config.yaml
num_hidden_layers: 14
hidden_size: 128
n_experts: 256
experts_per_token: 4
d_expert: 48
d_shared_expert: 0
hidden_act: "squared_relu"
moe_layers: [0, 1, 2, 3, 4, 5, 6, 7, 8, 9, 10, 11, 12, 13]
router_score: "softmax"
normalize_top_k: false
routed_scale: 27.9
balance_loss: 0.0104
balance_bias: false
router_z_loss: 0.001
router_bias: true
init_std_router: 0.00684
lr_router: 0.00106
vocab_size: 1170
norm: "rmsnorm"
norm_eps: 1e-06
tie_word_embeddings: "early"
optimizer: "soap_variant"
learning_rate: 0.00511
beta1: 0.95
beta2: 0.95
batch_tokens: 131072
max_seq_len: 1024
train_tokens: 490500000
max_steps: 3743
dataset: "wikipedia_en"
Below are experts of layer 8 (counted from 0) of a mixture-of-experts language model. Rows are named router (the router's row for the expert), up (a neuron's input weights, with its number) and show model dimensions 64-127. Each number is 500 + 25 x the weight over its row's rms, rounded and kept within 0 to 999. Numbers have three digits each.
Before each expert's rows: a language model's description of what the expert responds to; "mostly gets" lists some tokens that are sent to it at least half of the time. This comes from a sample of Wikipedia text that the model never trained on.

# expert 60
What it handles: Auxiliaries, symbols, numbers. Words such as was, had, who, and, -ing, digits, and coordinate marks like ′ and ″; also Webs-ite in infobox fields.
mostly gets: "′", " had", " +", "″", " &", " who"
router:527527473470523480524470475524472474473477519525526525531521527483527524523472515524473528525475523477528477519482520473524474476526470521472469525526523472528473526473523475475522523493472474
up0:512509498477522538531485485526507471496465497514549483523508524453507516504502469496492561534514513512551501494521513504504495552493468472511526471534472475502487489507494478512488470489495496
up1:530485518541513474475496524522503480501512493522487470503464516479525538507460502518517521518509518501518495474478516498530495481488500560466525499484536485506485500495500488503491505481504480
up2:476480459455531487501480480457510435504507517517479514536500487485520492534489513486481505549528499455484460514467501473463456468523504481514454510518507504522449498513487523497486465542511470
up3:466497519469506535478533468487503462532546525502541483505487502526500497517484511497464486537488532513516436506478512456505529437531475484495458487520541443551533489483485482508457523484486508
up4:477540510527517511494492512510485480475520450522493497475491497477511510523517511489512509497522502480516509494503548480471536527478514487447492512538490560520508502458501547515505503464504509
up5:526483480473508507476501471486474482525466501522474479519496510519501522519523524503465500536485514475528504505515459522511479480505575502517592473516463498497489491451500490493500528495491491
up6:486563500493506488506555495503484553447501473465498513537537546508498506520513479419503511484474524516487512495541545467456511488521504476498464482548475445505518497466463477574446532493435499
up7:520482461520493463470491493487513469503505503509509492472492548490537558487512514504486506499473493593473543495538522487485472508482509522496501490510554472490527487515539494500500503515489493
up8:493504470530528511517443473511490466510495525487528508498530517452452498515548515539464489556499468526501522489536513484461489529540499440466486484503492497448498455520482551511518515503457455
up9:466487479502549515469500524498543490502546478501488503532530509470459548514485498507514499501459496458496481501496523466511476483528505464511479531494519461470468469473453495512478437519523505
up10:487515491504459491497505479493464437488520464455491507507499490530535508513501515506562491520506549514492531555523536505502450514509490529485476510511512474518463520450582476504468508517485493
up11:501511547449493500512503484482500472500514492492514500538527478541466520543518518503513516486472537507524476464515472527472479547511475476475516493480486513520456554512460517478517486512474531
up12:506477472498506502467506461495503499536502465514517528503494497460520534534483510536493572455462486480525487503485520474518501500522501526507546529512541515530493478482500505507519496487469527
up13:436490492422509482474460494504499514469536463487520529498501464512535481540432457539539547486509544457482480505510541494531505534470537556463547501486525581515449470479515498467504519469504460
up14:501553474477466490513501509511487469435517486428516508497503470483495499506491513482479465534506500498535459526429502495513505477515542496523485517481448551508502500476512530496483454525491491
up15:524482505477533492479459496486534505518499519509480514473539506529511449482525515505509523484490485525547473538457571486534441530496494522504526483498534507485487500485540499501443531501494509
up16:539471538486498510550501504482526503536525514509512538483531484514486491483508471515473522479545518504493529556498487492539501527499514518472508531480486475528481508484483480521517508455489491
up17:526556515466499504498511500516506490498545490450516500548509452489539493540483496486452495519550540516520479557498528489496503482519501490510512508482504541547507505516505464519512513456487428
up18:458470469477497497531502476501464450514544508562532475512557498508528474498498486510498510535489498469506460533492521484499511489473512502519493520466474493515538483515486512503516526458492478
up19:529520502483476449485499505474481510472522531507515503468507551439508480515572490505478528516518487561456497517487481533526572482491485489473507521512475508491467519513547479471499452503494460
up20:495439496523522467469497490549475481472523464561508500486535501520505487505503530492558487488488526529509506457527492473511498533492516470423502501518528486554498509461475445511545520495495466
up21:521486508485516496506466506506508486513510505548543526492541473441465531541457496499496481505453512582470493494500518544461470518550488491508509532497495448469488489507542476499527491540511558
up22:478488483488518528470495450555461498528489465460505511556492487494488514506475493501480511503526449535542457489504492511497508499521473502567458505541529478465492531420489491485487499546445485
up23:499471474507530480520506498488538483550501469531487531477517547500505478497588521469509519521528510458480522502515510491531517523480470489494464552536499457509469468515499501523522549520479523
up24:482503522465506459544512506578511513510503513493460496477504521482513432492459471513488508540547513478514455490508511451514479507478498537457454561497460507480510522489486477482502481535506457
up25:571487490445510495541489520496441477476476486498501481525510526458493507476475497488496492498456510473469483485513499491520499560515498516479489466461463489506489473537549509494491492508512476
up26:508472476487518501530467468506487508527469469489501491516493538516518507535500505515491503466496541568493504512489487485519493505475515526485486486489498508456444448454532527486519471503526477
up27:516555504493497498478473482477447500512494504499519539497459561472536512481485502523479490467566537479513481525518476471533505511508468510469496503486524504506480504472525468525490500520496484
up28:500492539465521512521540499499502515520532458488521458502486522509532521476501521452492462512461453472555488506523507495497482503505540496479462528485509479518465506437539504523467512548541535
up29:489512555521482511498482516519487518480472474541495522566488505488529518519495495506497505520454512516518494486496503498537508505467539485491468491510493517483509515513474477486516492504548470
up30:471544470520489484549445498488545524513493494494506519525510515506485520493474467513474498471510510504469507468494504474471522522522468502516537541453535513536475552452534486523520504501485526
up31:480461493495495449521483507465515507507490494484496516563482495500455532512480509485514509482454513499505518528510503442443486508491470488472528523515509481557446521529494493510471511508483487
up32:477496458455490534531484437520492434474505491461479503509506495479488432516462523488456484485455509478535514498491496494526470519513503543490525504464494474548457518498503492501483494518509503
up33:490510494509525502522502538517470519450511533511506489510506510468526502533487487504452515502507520481527502488472496519503456515529466532503537501540521522498451472493450519534486522481468470
up34:503501481505508476521507493469516511503528466523490487510452487483506486492493482483513463468514524464470523515439450490506534498521483499518481506564445451523506507539504495504518438492476473
up35:484553528506535497523492507463535455509496469505534496495530478520523488478505530522506504531501496482507534532474538506451495493507459554466500506471519469525530504453500502493485555501468476
up36:503505459480528477524470522492440495487476503525481491500475498471478502504519495524499524487458512544481522451513482478478511505470483476463511525474516509473486525475532493486547511486523497
up37:534530531499513492533514495453522489505517498513482508485491516530457505545492532510452545488497538508493499519482498504499517479469471517475494513496512486493489465522457508501479505525489483
up38:500528521540521460499503508512507485536516457492513483521502506474504523497528515491485489528518459484502508532513492480501565511504525496488464514505510520566500526466498482468480488474490505
up39:531457528437523469543516479473517499498476495472501503488505471493516497435499499464479481549530474508485486548527528499446498444487499500503503486535501498510502543508475509504506515466489486
up40:521469466532529514516522508524498484506456491496524479511488515494498488529509517496471511461526488554523470514467498497451510442496513515497509502515486545485495498467471468496524534485501517
up41:534483518500519487496495527506506484502494544507479531507533504504486473551504491535481493463547522514529507499496532481522491487430459501524505502530452476487468505484540482519530460506486452
up42:498484506478506462485508481480477531510498490508468512549446516462478512481482494520462548499519523465510540459493499483483513503504511497488442525517494480495467511464503518478486494498477536
up43:499424466458515493517471472521497476498513491508534527511480510512489490500526516508514506493514512505461498486491504458491489519481523480517508501514510525424483475505509493508494524506442488
up44:526516509518455528502539509451504483457502526485496468494485506494512507509548463518484515474462544445447506480470512462461511497471467483510524463448478477528489507545516518516485514466530471
up45:527524499464496532526492467505504534515474505518495526489477474467511555505485495529517494483483531502495502504519479476466462485490476528492530529434487485489510512465543532530528486499489528
up46:511528477508533465494485499504459478494453469543520478509510489493491512487511494500492459468474453457493503516493506525507492481494508540519496515507456475504538499510518503544501482539545482
up47:479507521473455514519539513485519486466503489485524513473490482542489482509449470526537546505515508470534487496486516502501492490496536502485528507499503491500455479497513477499475545494470510

# expert 66
What it handles: Mid-word after s or hyphen. Pieces following s, hyphens or prefixes, such as s-uc-cessive, four-w-ee-k, singer-s-ongwriter, plus with, and, including.
mostly gets: "rans", " time", " with", " including", "&", " e"
router:530526473475528473526469477528468478471476519522523524526520529475526523527475506525468528530474527473525480525484526473526472472530470529474476525525526470521472528473514482474521525501478476
up0:467460485510515467494458483493514482502440553503460510521485499539536456460444500487553494470502497486528491537484479502520524493532488493472535500510485520542501484511463513543489521510489471
up1:514479527524549491476522505496464502461497470466496511534497475479447499506472518490515529516512467529457502482511504521502509511472473474445513478554491512537449494463517520493506494509515522
up2:445516487480492487484484489459500524509475488514505507522477482533511525503491483506461485512476512511523514455489489488496495483545541505482518498445535492492474503497489496492520516504515502
up3:495508528475523454542532483524453496523560533455514450503547488494534461453465502435450530512525489507536467501508470502502514526528475497516473511551523523506485449480472487453517504473488506
up4:475483448414503493476467523479516481487511530473478508479478480459494510499502488500515502519494559513492473497502472455461505490516549529505512474487520453488476496500495518506493520482458508
up5:425534494504505521475517494489484471506494537519495458517465515489493522480490497496521500548482514449499554547466462517515473500492482502466495489486509459547476527513515487519484469476491474
up6:495489547460465485515444445566484452471514470540523501512510534525541534519516505523498521541511507436493543481512494537486486543530462487467483497507520495522518479501509488524539538504497452
up7:497519497511533513528484486481482539487491490474546500527493453474488501454494523504424473508494497451529486492498482521479514549530443516515530491484481495505517500504483522527530506504493439
up8:542486526541538467479494491499503524492501512501481538491493480501499514484516520505503517568476469496480498508532528495541475479479500517498463567515499472524496497493527522495505474481506422
up9:493542511508490485520479514524502489435508509535492517490509467516504553509487457505520505525486490500474492499513495528559508514513514504502515501503500491529480496501495513512475501495508479
up10:522547507503535507502469490562485502446509484479488451471490504502517499559504501460494492520467508473494488472493523457509524491485476484485474446521530503493481508509527493494432499518498478
up11:548514526494534511516487509509472507507466466482486481508533474539470475588489530492463537527522451503503481506447544524473528511518504495496502491521538478473481526500524512514487503523502521
up12:510512494531486493492493468517470520490522552457560499473511569479501526533538506452468480491471541513520502530520506517472481533514461485497510510514475492497484502472517474505538506516489499
up13:471500509533514504557455517495527522509491529456462509539534478521451507511491501457495472500555487481554491558495489478525500514522496510505479524520537469480472491492481462497522488508485553
up14:492458489482514506511451503531498477487521547496545466481520534471523490501433511489506548432494531470517482475510511463482487478519486510503489484490475476498479460467511476525515526511545506
up15:547532511479469524493474465494488482489492496493483505497501489501490517521501501500483468501502522493484522503488490482515508475487515528522510529529496509499512529519471495471502476493496494
up16:567516523505508490474519561459544476469531471474446514524507468463497539513461492505499496548497485482510516520498499511479488495507499486493469478497563506482479510460503508500497504498481486
up17:511498481539491493483480488497473472559542514526501519475500537513518563448481502487469479520479470530513492502493562542487521447525510510465480474513508485514514517527551519540477542507480490
up18:479456506492509477535462491502496480476506519460481504523533484448527481525486506494480463491508518485504539496495530487495511509475493481501524490490578502501467502484492431529487516447480476
up19:487538489518510498491489495491479498502471511498453493489497516538503558456511503496498512493543461497504468524502503507532500509475507466510514492514461542521487512492510487466521514480489543
up20:538511536534528504517518487514484476514469506481481487510512504530535513492489536511467482517487557494507526470489528480554503505554466506479490543495506483510584491539470451560509547475479492
up21:504516483497518507485495497497464490515532514476533484526512525524492525501518494506452496495506552496480486504454491486492518549508449482503467505510468500500523522509518529503518515526495514
up22:466515557482543522531466493473475473484492478468529493491467490492473498482482493498496478517466485501498543540488511485474497485533490464476494513532500497532522510490471460497526468457493494
up23:506472514491511474509442463507509458508512533472533499475520482508482513512458461493490497506506501490531471511462483512522503463487486480464471487495481511479501540520488475480499528531493536
up24:486524514524493479497528490462475479483519519503508524534487536508520517481528495518495503523479473515508498472478509498533499479545440505434510473526510490506538474520520528488549500524457485
up25:509504523480531513491462476506505486438497507505507540490506485486512509520499490475504521510476529506497518510439519513494497440497457518493500492522517474524533466509482475519522479512485514
up26:498451525510517490495470515475494475499512514459489513531499486450483538509490520481505512509484522476465508463510457556503503482508469500471487500534489482511485512529493473483534507465512523
up27:483495478496507522506498496486446527543493494484501435492511537505509514516462492444471537511475474476508530484483487517513489522523514506514493465426486517523527494446577477522529515495513528
up28:487510513483497482472523510517490490478506516503530526508518480536509482442480509533477523514472498505465568488515482482465477520482496509479498487486552493527460535543518480472512481449469476
up29:538476509510498508499461475496483528519551480496478496527478526533490508508494516503477465491491505531552482500521502505521510533550519487515510545448492460528505503506543489521549495511498534
up30:476530465513521487485538500492506474486484543489522476520517470474535535516504490502468493508480494505519490589493486500520505479527500483501556523533496507475511521475478456535544507521462515
up31:531531485524511441469478460532517474482516476536493483542530514494529514528495521506511493526474526502483475471515524490492488502541494471488478483501528471494565469505512460505507529476481530
up32:486499496511562541520534500499510473454533503498484509522500488456464514529498482531516519491482476478507526508512503515483497457485523520470471473467507475535466513507484550476488527531525508
up33:513511541506546472519503512493474484480520451515461524465515497527497499524545499484439513514541494502472509513493504514499510506464500493461484583496499441464473482472483457509494487489496500
up34:499494453501475485503531469498485512474486522536488497516523502504526541518493464474463531514424500536506463498488508454505470554578502514509471516505513502508482509474510508534467492506462470
up35:484515479501502485506516455496475435471495515456494526516519492509478483540515473541526491484531481452468531499488474492474507474465475490475466497461509481452461544491501503526526485450464505
up36:486474491521546498461488482514457492505458552515561528511523483535457512491442499469503510565497535492471440491486455502478476526500506551486533501500467510515489535484489530506499531507484491
up37:493476523525469528561462525485491501470527488498549466525548521496508467483531468517503503482508473521492490461516479513559526479523502475448461510483492520469470495525501476487496508479498477
up38:528536466532541536522511520527499523494500518556494502487531465493494487476543474486476481510449509526527491533501495525465538478488441510506466499495538509502515580466529492458480560469461493
up39:471462495545526460457477491485482473529504509472479534491475490471513513491521505488488522558486504504465493499464510502527510466503543477461459501485547491513516540507471525496487535520491477
up40:489555491509516480485482526507490476515455527561550518517545493459563506497500511496504494464518483520500513526463468532517490498502474482448484505561456491474501533533473512517506519497479502
up41:522509464471509480489523461469483502467491500508525513494554524455539523482511499500507516480446459474475507487521489495483471510513489506527489506536486509520526502501514492522521549490529495
up42:508487514489518487464480457492538478550521482509496531514464483464481510504505505549480520493492453515471475487463473515502481504483481488488469577490488503496459521535489531496492495504490506
up43:487564453473513519525463480487484495493493498541508521513526486453499556477453471520463454484499467458486479498485528518511530510488445503488466498466509477498503523523511494501505533508487502
up44:476554499506522500510562513517468469487519487492534465509532504526498492533488462460512499538509498435495510490532507450532488504526517529515515453537460487473521494508510490460490504507545496
up45:497515506509481543468472494541494504479518499521503491478520562478473469527513465517472498487520492482464527498469482471509506444510476511455515490521498468501473474550497522501498531467479459
up46:509488490527500500517460464493524512483498511532479442525499468491515519519511513460515511508511473478476492500524540503548527493504486491499483513474524545500516500477528497465485560498534521
up47:538490516491518484461452513535509496439446493506513512472526457512512539515532529524516527537504504538494496503482536492518490528532484535453496486513528520514468468516471480477503487522503475

# expert 18
What it handles: Parenthetical years, headings. Opening parentheses with years or birth dates such as (1998), (b)orn, plus section == marks and table pipes in lists.
mostly gets: " (19", " (2", " (b", " 20", "ather", " 19"
router:528524474472524476524470474527473474475481516527522523526526523483524524526475516524472523525471518478527482523478518473530476471525474525477471530524527471527474529474525480475520521495476476
up0:560493534449529490513470500499487509548459544476522485493482468514500502489523522500463539497515505500518497512500545483458534490491571543544470503463497500506491526508515495481484514524485516
up1:523463479529511511505526510538477447499506477482537479525528494481517533525462470520551532446482515461496480511494460465451516527454482500472515484523508473459524565492474467470509496489523510
up2:496492517454493507509501517490469522540508501513550479454493532516512558481461492505511482461487530500498516500499504483539482492515498462484527489528509490506485501480528489488481481483513498
up3:528540513526502487500469507501501508488519517483491547487485508500470542516500503505468501505491487481507474489466493495510537488497513472491477522507522493504492520477485479494504503510491485
up4:509527459482521522490496490482472498504479502498551517502517545497506531531470476518468494507500518473479483458493506508524523499500536504543528508508477506500467500531519502476441511570455547
up5:491494512546551479539494477471523511514523501489491476512477474515485562492504538496509481520494537498495502484500525489538492464426474508477487571488533471443484534475508516512510480502457504
up6:513495526535525502510490503483495505533502495512457480516489496502486524540507485467520486480528499527525545566429509499512519516494480520488505488512520500509514508517492492512508506521490519
up7:502490502521505471501500506467508478503527511503511527523510505495514507522496486484480537498476461498489517516532494514484486518527484514492467506473497480488479491497515494487508477477507504
up8:473497467521442514509513484532456502484497503510470558516549506528475532498455486519485509537487507509532492559478507498494503445441503476502496512508430501502490510495495509462510468467494496
up9:527509486478522470489496486517496526482495529508499509503522530483514518521476473494474506458503520496506439489506517469512537525484510498491488521522513510528490492533484494507475539488524502
up10:507489504461512543494453490506508523520489487490488509490489456478513534500528526497487509486500507528524484515468531488536512485481510467493544530513463538481461488500538452461530482504546488
up11:481486510473485484487512472527488510509459488478508468474505528438529506479513485460480553497542524503489456507448500446533514494504503513554501505501448523487514517516507487484510474515503509
up12:476522478470515472484508504490478501450512514478473507505501495507506495577481546487471513519524512469473492509505501505496518460513474516491501567504524515536544479482496527512530525519508440
up13:530494527535545497481502526490502492524481491518477496484553487512510522492498466488496509527473537513488473528462545475520489463534508469444493480565482514497516479457500423535505462494517490
up14:525504508534473492512480475542503459490497514541507510519516532482527502487462531483471480509537503490553496465514528477496554464526489543501484526475514528541482487499540497481495495491560521
up15:493521483506499495485507504516501493528502503534531482512510516496512504539490475473506486498523510484561463483520502519514493448525490485488522499496509511516555522529495517484495490527483472
up16:501529520511456486475489497522484471528522465519515527514519517525507499494519485518498497490490476481514524515488507439486496473476529519494508455492521510494528526497532475515517524471515467
up17:518516513468520546505478484543492542543492510521477477502486530507510535524513488496512497520499513512502480519499494515515493516571504508450471540443521491427423502505499505503534500532505523
up18:521542474488547475494483522486491500463473530504477545503523503500511483537502497500484489493569521535493526496455498483517482467465513483463508522498512510476500462544509516484463509519510486
up19:492487524496501497502531478488517492465503509459553511493513517468531516497466480536467485468501498498507464521473500494517512469499504543485533534473470472513464585484491538460491509491508539
up20:514532497488491543474469512494502488522477511505519515492519515477486511524523526538482491472475492487559492519461477493475447510477513511503449517448504536496514544524500498474520508508490484
up21:514518493471521476517484511489474484519501525512470491516467529467538507556538484476476494517479550537513515530499494506499491522485541506515498545541508539468528447433464511483462542452516509
up22:479532490480495501493484511494502480514537522559516462489480479527531479500510510527542494472542461505513462495490488485493493521528508486456518458467475519529487574535468491491474508546458425
up23:453480484507476498540473483492492496511492518508477509507510465471476549474543585480509508546509489514509544504531474453562534490477507492466519537483510510505498554486487506473474518479526509
up24:545483527479519473473482459473494484452525465538534479440489484505472465508452483513484492516490465467544526507535506471476508507489461515475513474505527517512510530476485484517478505503507465
up25:513498503498515493504504500498503493488483521502507502507476489517502510523497479514494491501494505518503515492492516494498490484495484511491517507508487496507486497514513497503505505504476488
up26:547516482471510513512493500506491505489538465501496539474517530559520513536501522487518521478510482525581501560466545520482521494484480517478511497443448508489483496517530483514541499488471454
up27:507509477478516464507466492519464520477528526522508555529494504458507500480503492504484467511521484514487490469472513481518539471494479485460526532509484509538481464513504475432495461496527482
up28:517456466508520494513485493498483534493504498499474519497522499524524529458472524519560479528486514508520486548473508510535487501454527496510449525520507532497503463524516499500532462503528420
up29:488473502483477506496521516487480516543478460496537488509524527513534520442474468534486535551509502459508479502511533492488529489507482474447486480521495495509493481551483507457474488502459494
up30:543488503468481478532500499518469526490486529486527507502501476521509528540503544508447500507481503505537478502515502499519500503492471484507494489511481508497506499499499531482533503458502459
up31:482494502500524492527451474527508488508497500514535503477548504498491501505489494524484505510481469506504496551519458468494514485450494504501476470481517511534503531486499503531451516515535513
up32:469502484487485565476487534512456518496477476484484484473503480511490541483523476526477509549527473496549504502534494469560489520508493498476487509476507504530448501488510478505501527515514493
up33:538473494474534524529459501506471535482522499483487517478507512500467445472498565510524538509506499491520515489530485508522509479483493489488492517485502507516504560494505537485496479503518474
up34:500503494508473522483494473510444529503484570521514497516501523531497533474513523472495524523492496537515502487527488498507500504511529472532522562485481520542508505516529502501512529495518491
up35:500470507481477520505472536526485493491477492453508493511532518546531544494528529479471533526495492489552526515513479483515523489505517527494566472481522509490511526548492532484479490480424505
up36:488513501497480479490495505480500559518450510500549473492487530458511481493466494501471516518501493448500434529506478477493438471486494505515508533474506521506482509499470491505493539541533473
up37:473496492510484492529494502464526501497490471519524505506518480553479507544509479491483536479487496437521507534497486468509514461501514500472450506484494495492540514529494484475478518513515471
up38:443489519539532534529506501508486454476499500525480485501492496547481479508532483501557493498498504507516481540497481479520501503507456530498453510493487525516503537500506499524486511456497556
up39:492493532521484520522434512501505488451505457515542479492515511526488536527494505501516537495508519474489485541469503502504496496502471518495493537508510500470506550524514500541502528506505512
up40:531541432501511519529496491515509445505501458565471514507509499503499557468507510522458528555484462556489522497522508485475476505554489492494453479467512525526510541465495512491508471526490504
up41:491498483515485521478497549497481482446536553515483533476507487481457498491500513501537526521469499507521513463492487498519453511512533490501486515532481515509542494444505519527506535477483451
up42:519479495504524505560439519520475540486495479512524524550486510498520529516486487454484491513515526496527514550483530486480480522511524519505485495485525508486507502497493477503513490518505527
up43:497529511502505509486512500518465538495464462512507524491508490483508507470462471530495481514479494539488476481522496510484507476520482480505459527501489494496503461534478475529461494493497483
up44:516528525485499472510463471512481498504469494506525539527527460486491501525527495517501498490522515473553481508482465501479520504535491504476520524521488537494503510485509495526498533507512488
up45:532485483474495500503499457516450521477534475511454451461498491453437520516489495507517530529480513509517486474502487468486504487503526497511478514523508480498505503462492525532487471544515491
up46:490564517496496536518514567474493441472474534466509458489548498532528526522524493494485470512469503447475517476534540478497519483510520539524500475505513480495500484499472517481481519536469518
up47:486481516537508474498457497477467535511471492546513509493469509525533519493524500475503526508464496463523474505488461493519485506487518479491526546429522466505528512501505515542531549483502498

# expert 29
What it handles: Frequent function words. Common prepositions, punctuation and prefixes such as in, of, ex, dis, pre, plus word pieces like peri-od, prim-ar-ily.
mostly gets: " ex", " dis", " there", "°", " under", " pre"
router:528527474474528478526471477525470478472479522526524525528524526485526527526475512522471529524479522479528476524476519472523472469523472521474472528525526472526476528472522480472520518492474475
up0:488522515479508465514494526506476505507470477520496507501514552540483534553512489529480548443467510487513490515501488479486507524475493495513475482473538550516521453471510514485515490515471465
up1:503518485514440514441475504480503479477493496494552488496447514486484507461526498507491527494479506480544476492507420467485475480464485503522535450455488500498499501511483468540503526551514460
up2:500495451498488518530478484481458503516488521479504518503516461477529492516485521470465478468495483503499520507506534495518516503471500539494478505482506496521491518529517525452453495484490561
up3:486537509503513495511495553509476497531495529492503509546495488478492489500502480519513550533498491497487456467482493524465509473492547504524532521495538526532501510472518501462475547490505428
up4:525506512522547513521472544544502509497479504552488481515495517510495522545463468475540514493511522480583514489542520479512554496511478467493524539448463491540473541486510506485488477490503605
up5:518496533518543489519484527551479515539481493493500457500506552516506474499531505524484522489473466511502498508508530517535496532507503494453477510419507518505494470543506542499513489515477530
up6:499462504482502495534482480474502508521443508486503473512489518533505500513486507496478529472488523501552545449479532554520499460507479530517526554489476465497488487471519513552527465484512464
up7:470489514516455516499469494483472476514495497472477504458496483491481491451511463526513532508475529529491466536489506458464508493569544535489508488539504496497501464461517499478527518482459485
up8:531478512522511485511462460534523460429517477510526492514498532496508482499524497494513531509507423513487457488482469485502483482442509557484518516476518500466490453500507506509505494483537465
up9:527502484465493485505504480486488486502478491542519500517453558510446515473483484465434496481442483485497461530519496483478474501525471501500486498496505474486509522483479497521494534545491485
up10:502536460496548554542489522506518528462476513499477538489455516475523532450511558481446500495515469503507499484482470497563493508525482486479508521492531472498505542495505531514486505527484524
up11:527502454484506502453498511536511524512460414541492500546503508489428476511457496512516528536549511539511498482476432490522512507489523476474450502495521483534486458470453465496469535483494529
up12:476489494483482480503467515511526477495498495470487495517504518508500492484486510491547520501499510502437498542483428515509498500503534479488462471473506491487459538537473543504502542519482444
up13:502497504494529479462459508498504503464508512524538507503498460495482496512474458492482521479498480485546454514486465477498535497492490503493489487513518493516500517539488517530466491540484523
up14:563499450491550503493473522503515527458514508486500506492513466543486492459460493500481481540512539485488463492448463489478474497500502501492494488527500462502483469490487542477514494482512579
up15:550512495529455479531494491531503495527492461478513458488532534527486511496504486528497482504496462459517502478489516499472479498429497508538507450496545503496492473480531496539527483454501492
up16:536503464486491475507533511517492523470452480519520524539539491525543514528482547522497460513505498496488547502458504503484503486509483488471489487474533499499492492488493491440497529461460503
up17:465531491456539471506508503482523488500506526501525493484508536476492515478448517470477509522521484524520493459463547490527484494472499494464483450493485507485525517481467499492505547504513495
up18:492499480507522463488467548526525482527511460516520485517519543477505517543529510519497471512449509496515490473496514514495493537515539500498513503511475507490455515502547537476465520493515510
up19:500512526493523481531505483485508476537534516554455496483508512465526500558454483493470501513442462497454487500450533464524473514521480514495462512508505515531521527496497506458494506524519485
up20:507478536457460483512498505512472469522478500484458527541513516467489544466519484517531490540497506459491474559506500486459496518543489543492523519510502482524499498511522493503534463478508521
up21:499464465505480484493509471480490445518496461507517494562483503509495517520545535500475504514537475535515469469493527527525471468499487534486494489435504496460483477456522521527528468518521503
up22:475449471510517455507476516516482504472481528557460536516496493446479486496498472517527514497481468490527524546439509510506516463492515502533499551562497491499491507526458493445471499500491498
up23:470531483441572476534484484502485482476479503561502521526535498538478510490484491492481479495520505479502525531456491503484492490560498533508537491467513516483451508487480485556473512480514472
up24:484481465459535453576510509516488525491520486471523507502546474508529516527521528506518519527509511554501530501461499509539508462474558516492482524483541493503465528474514513482511467506561534
up25:463499474512498522535477536468509490550508468477468491533486492504538502484524495448551476509441548487495525506524523512517487451479523496528492494507499505526499565447481488503479471476497490
up26:523511440454510490530467480518481476518489522544475468496515526510488474499476493469530511510457498508514486509480447505529465446551507487425474476491497532480529479493497476497487519518494471
up27:530481469482466535471485477501495505503485475544518538495483505489481525501491503499520527507495510506548523505493433496554512496519537538501515444496454519547502539506499507452514520467422483
up28:520513516536514485452497521504470513481519526508477506491469517499476471497516520539490529481514447486514485492515530519497497514513488554521476489510500557539496578462481521464499496509510460
up29:526496487540554486535504486517526489506458463478487500524487511535472492496507491566473470535496479511530497479485503507513515510519517531507499483488512508458530529465529526476486465530519453
up30:527501490524509535507466478494528502486477500478521485542477522501474500532501440525504513487516465520519523539432506490499453500513455507495456476534544501462446527531510515492441537521509497
up31:505503515506498484504477496505516491496487521516500498510503469490505529477479536550525502486518487518508573455481508481479503498520523510465468513477516493491524503511461502536518446461527525
up32:514551528490530503490448503476479500476520504530486555525531500559561501495518503514505509523543480508486456524481497476530455475556499507531498496487515448498532507525528494517543504476509469
up33:498562464463531484521451488451506478460517517507521506438510513486560546431565520519541505511509477503517472473468520517497462500493509519532505510510469501498499494473518485478508520510522540
up34:518488489532503492500500518533486496505501508505494485516492533533517484493507480505489504511480462505490519497471493490532511532509506495510511499491503517514528538515523519509507506487493516
up35:514490493507532501492506500467555457499464494471538483535471494520504456470446509487495541501491464508501529477482486449507464522485467526509462517473536512492492486530511494481484507504475471
up36:503534462458527473452497519500481478529441494516553494476490506575509532526496476490465508496510484562486529535490484481521511442466500481521493527526524476533516517444530524483481501522510471
up37:504489495470494467520502517479478511439444522540502479501506505492510533504470467501492477484496523497523489509499472493449504546482493496452502515523532479435525501450488533468463471497471483
up38:462517479428560511524432480512478491511451472480503500516456535515513489483531490510504494528510501492524510532461548487527524506525473506528469508529502494452545472491499491503481480489476527
up39:483519470469499460541520516508448499491480502485522490556497524522530470482508497518456501496496528484518487529488487465496497465496538518475534537494530479490470497510535489485479488485499441
up40:535527479551523508544506484500536487510498510527508554520483493456492532515492472491495477507525525542514506489500501484510479533529473520495489515487499500496498526490516462491541510546459452
up41:467524467497552482517450506503548461523459493516462528502496473468498457487415500512484505504512466518509477478460501471489532566511522529483478491507516524511504541467491534517476468499504481
up42:482517516529538445546512516462488536482473523531509509459508498499567545514453486466538513472528473504495483494509560488506520545518456501492508512538473496490533537502534531469509541461496513
up43:482512514472526461509467482479537507547438494520528492510465515516499522493477488490498523535494515531493541510511490513503496494473515511504515530490504507530487510472507509502475508457520541
up44:500518501507552511497492475489552508437523519516533505520511475513496534547503507516494488488485499516520515516505527535519533495480454546511506522500491493506487525491494516449501485500503430
up45:501520526519483535472528483469504532512496501506555486484504532450537532489508523455488487525463477486464508501499467424495463489556497480505464475503500507509473525485563493538482540478485496
up46:480495511494509553527488480488496487480519519492522475528543527472493476513529505545464486476515478473534496534510545472463520495541489516489516491521525536500529497508466507483487552479499524
up47:511505485493542497498492520528494523521517508498517507487533494516487482482499515504457523474491478500539511504449508464480489491516464494482475508493500542532500521508528480510475518460526506